Weights of a small mixture-of-experts language model, trained from scratch on English Wikipedia.
Size: 14 layers, width 320, vocabulary 16384, 32.3M parameters.
Experts: 32 experts in each of 13 layers, a softmax router.
Below are experts of layer 2 (counted from 0) of a mixture-of-experts language model. Rows are named router (the router's row for the expert) and show model dimensions 80-159. Each number is 128 + 32 x the weight over its row's rms, rounded and kept within 0 to 255. Numbers have three digits each.
After each expert's rows: "gets" lists some tokens that make up at least twice as much of what it gets as of all text; "comes before" lists some tokens at least twice as common just after its tokens as in all text. This comes from a sample of Wikipedia text that the model never trained on. Tokens count by the router's weight.

# expert 22
router:202142125117176079089155125145132165090157115068144139179123156155159087168099166128142141181154131115175108083148128169116024207102093083138118136107075137121121132084134139125143151149154128078135129103122131143083141093148141078058131192
gets: " in", " of", " as", " that", " for", " at"
comes before: " the", " a", " his", " an", " he", " their"

# expert 23
router:171209092114113097150142137092167185102114126148143151106139108150139153186089121076144096155134161072110109123137170117105104095129104085073081049115095130150102125175119104087120170098172124154103165071125144087102114159177196154082125138
gets: " to", " by", " with", " of", " from", " for"
comes before: " the", " a", " his", " be", " an", " her"

# expert 14
router:100149111128197125106095142156151145117157117119131085091067148132093116164088166111205159143112169194084090166102192164134109143166116043145131133171104192116131134098136121169147116124148120083167150109106143104107114148099144118135135118
gets: "1", "3", "5", "4", " G", " W"
comes before: " |", "9", ":", "8", "5", "–"

# expert 3
router:140122147164071144137160136076106153109117151145054083107082133155108115199187137089109071147105147109074103109110183162150197134147114181109137065075091188168117143122111136162143132096066138154113130134192146096166095116110084185172124080
gets: "|", " a", " de", " A", " K", " Total"
comes before: " ", " Total", " Year", " No", " Party", " Bronze"

# expert 0
router:176183152175132124166150151111092146095117139120179112150171140144120075119134107058164172160124126181121153164135115101094154092094119111141140019142081141111178196122155180083158124098155107101185164120148181151096137102130159142083121126
gets: " ", "1", "2", "5", " two", " three"
comes before: "1", "2", "9", "3", "4", "0"

# expert 18
router:156147181144118139132089126138115143215100148134147087136159133149112122121176142104159142192143109150194083175209163141159089113139148219099091122118178170141128164146183141134132181121056096114129090115134141164141184122112122161106115129
gets: ".", ").", "\".", ".\"", " New", "/"
comes before: "\n", " The", " In", " He", " It", " This"

# expert 25
router:143163102109132112144162126148065131138129007101120163148136090103131152081161114081111089115138108116095082118134161145072120076108129174127107130111200180135124130142135130051116118153154145171129144145166106158077195133137119131121102178
gets: "0", "7", "9", "6", "B", "4"
comes before: ",", ".", ")", "8", "'", "\""

# expert 24
router:087140192151144162138125160153054088126154097123038132104087110128127153122086163157083093125137134150100150111144122142076131078102134122155088139118168092113127085135162125130114089123129147151097107128173156185187154058081113094106119176
gets: "0", "c", "f", " f", "b", "%"
comes before: "0", ".", " of", " to", "%", "ing"

# expert 9
router:199116135190140083104124087133168124093129128092152097067101097113140104160151129113147104143216098163163082139167161181140085141121083099128121116123122145115104132154128104171133090172102074118092164119165129196090096138149136158109105137
gets: " |", ")", ";", " /", "%", ");"
comes before: " ", "\n", " —", " +", " −", " ."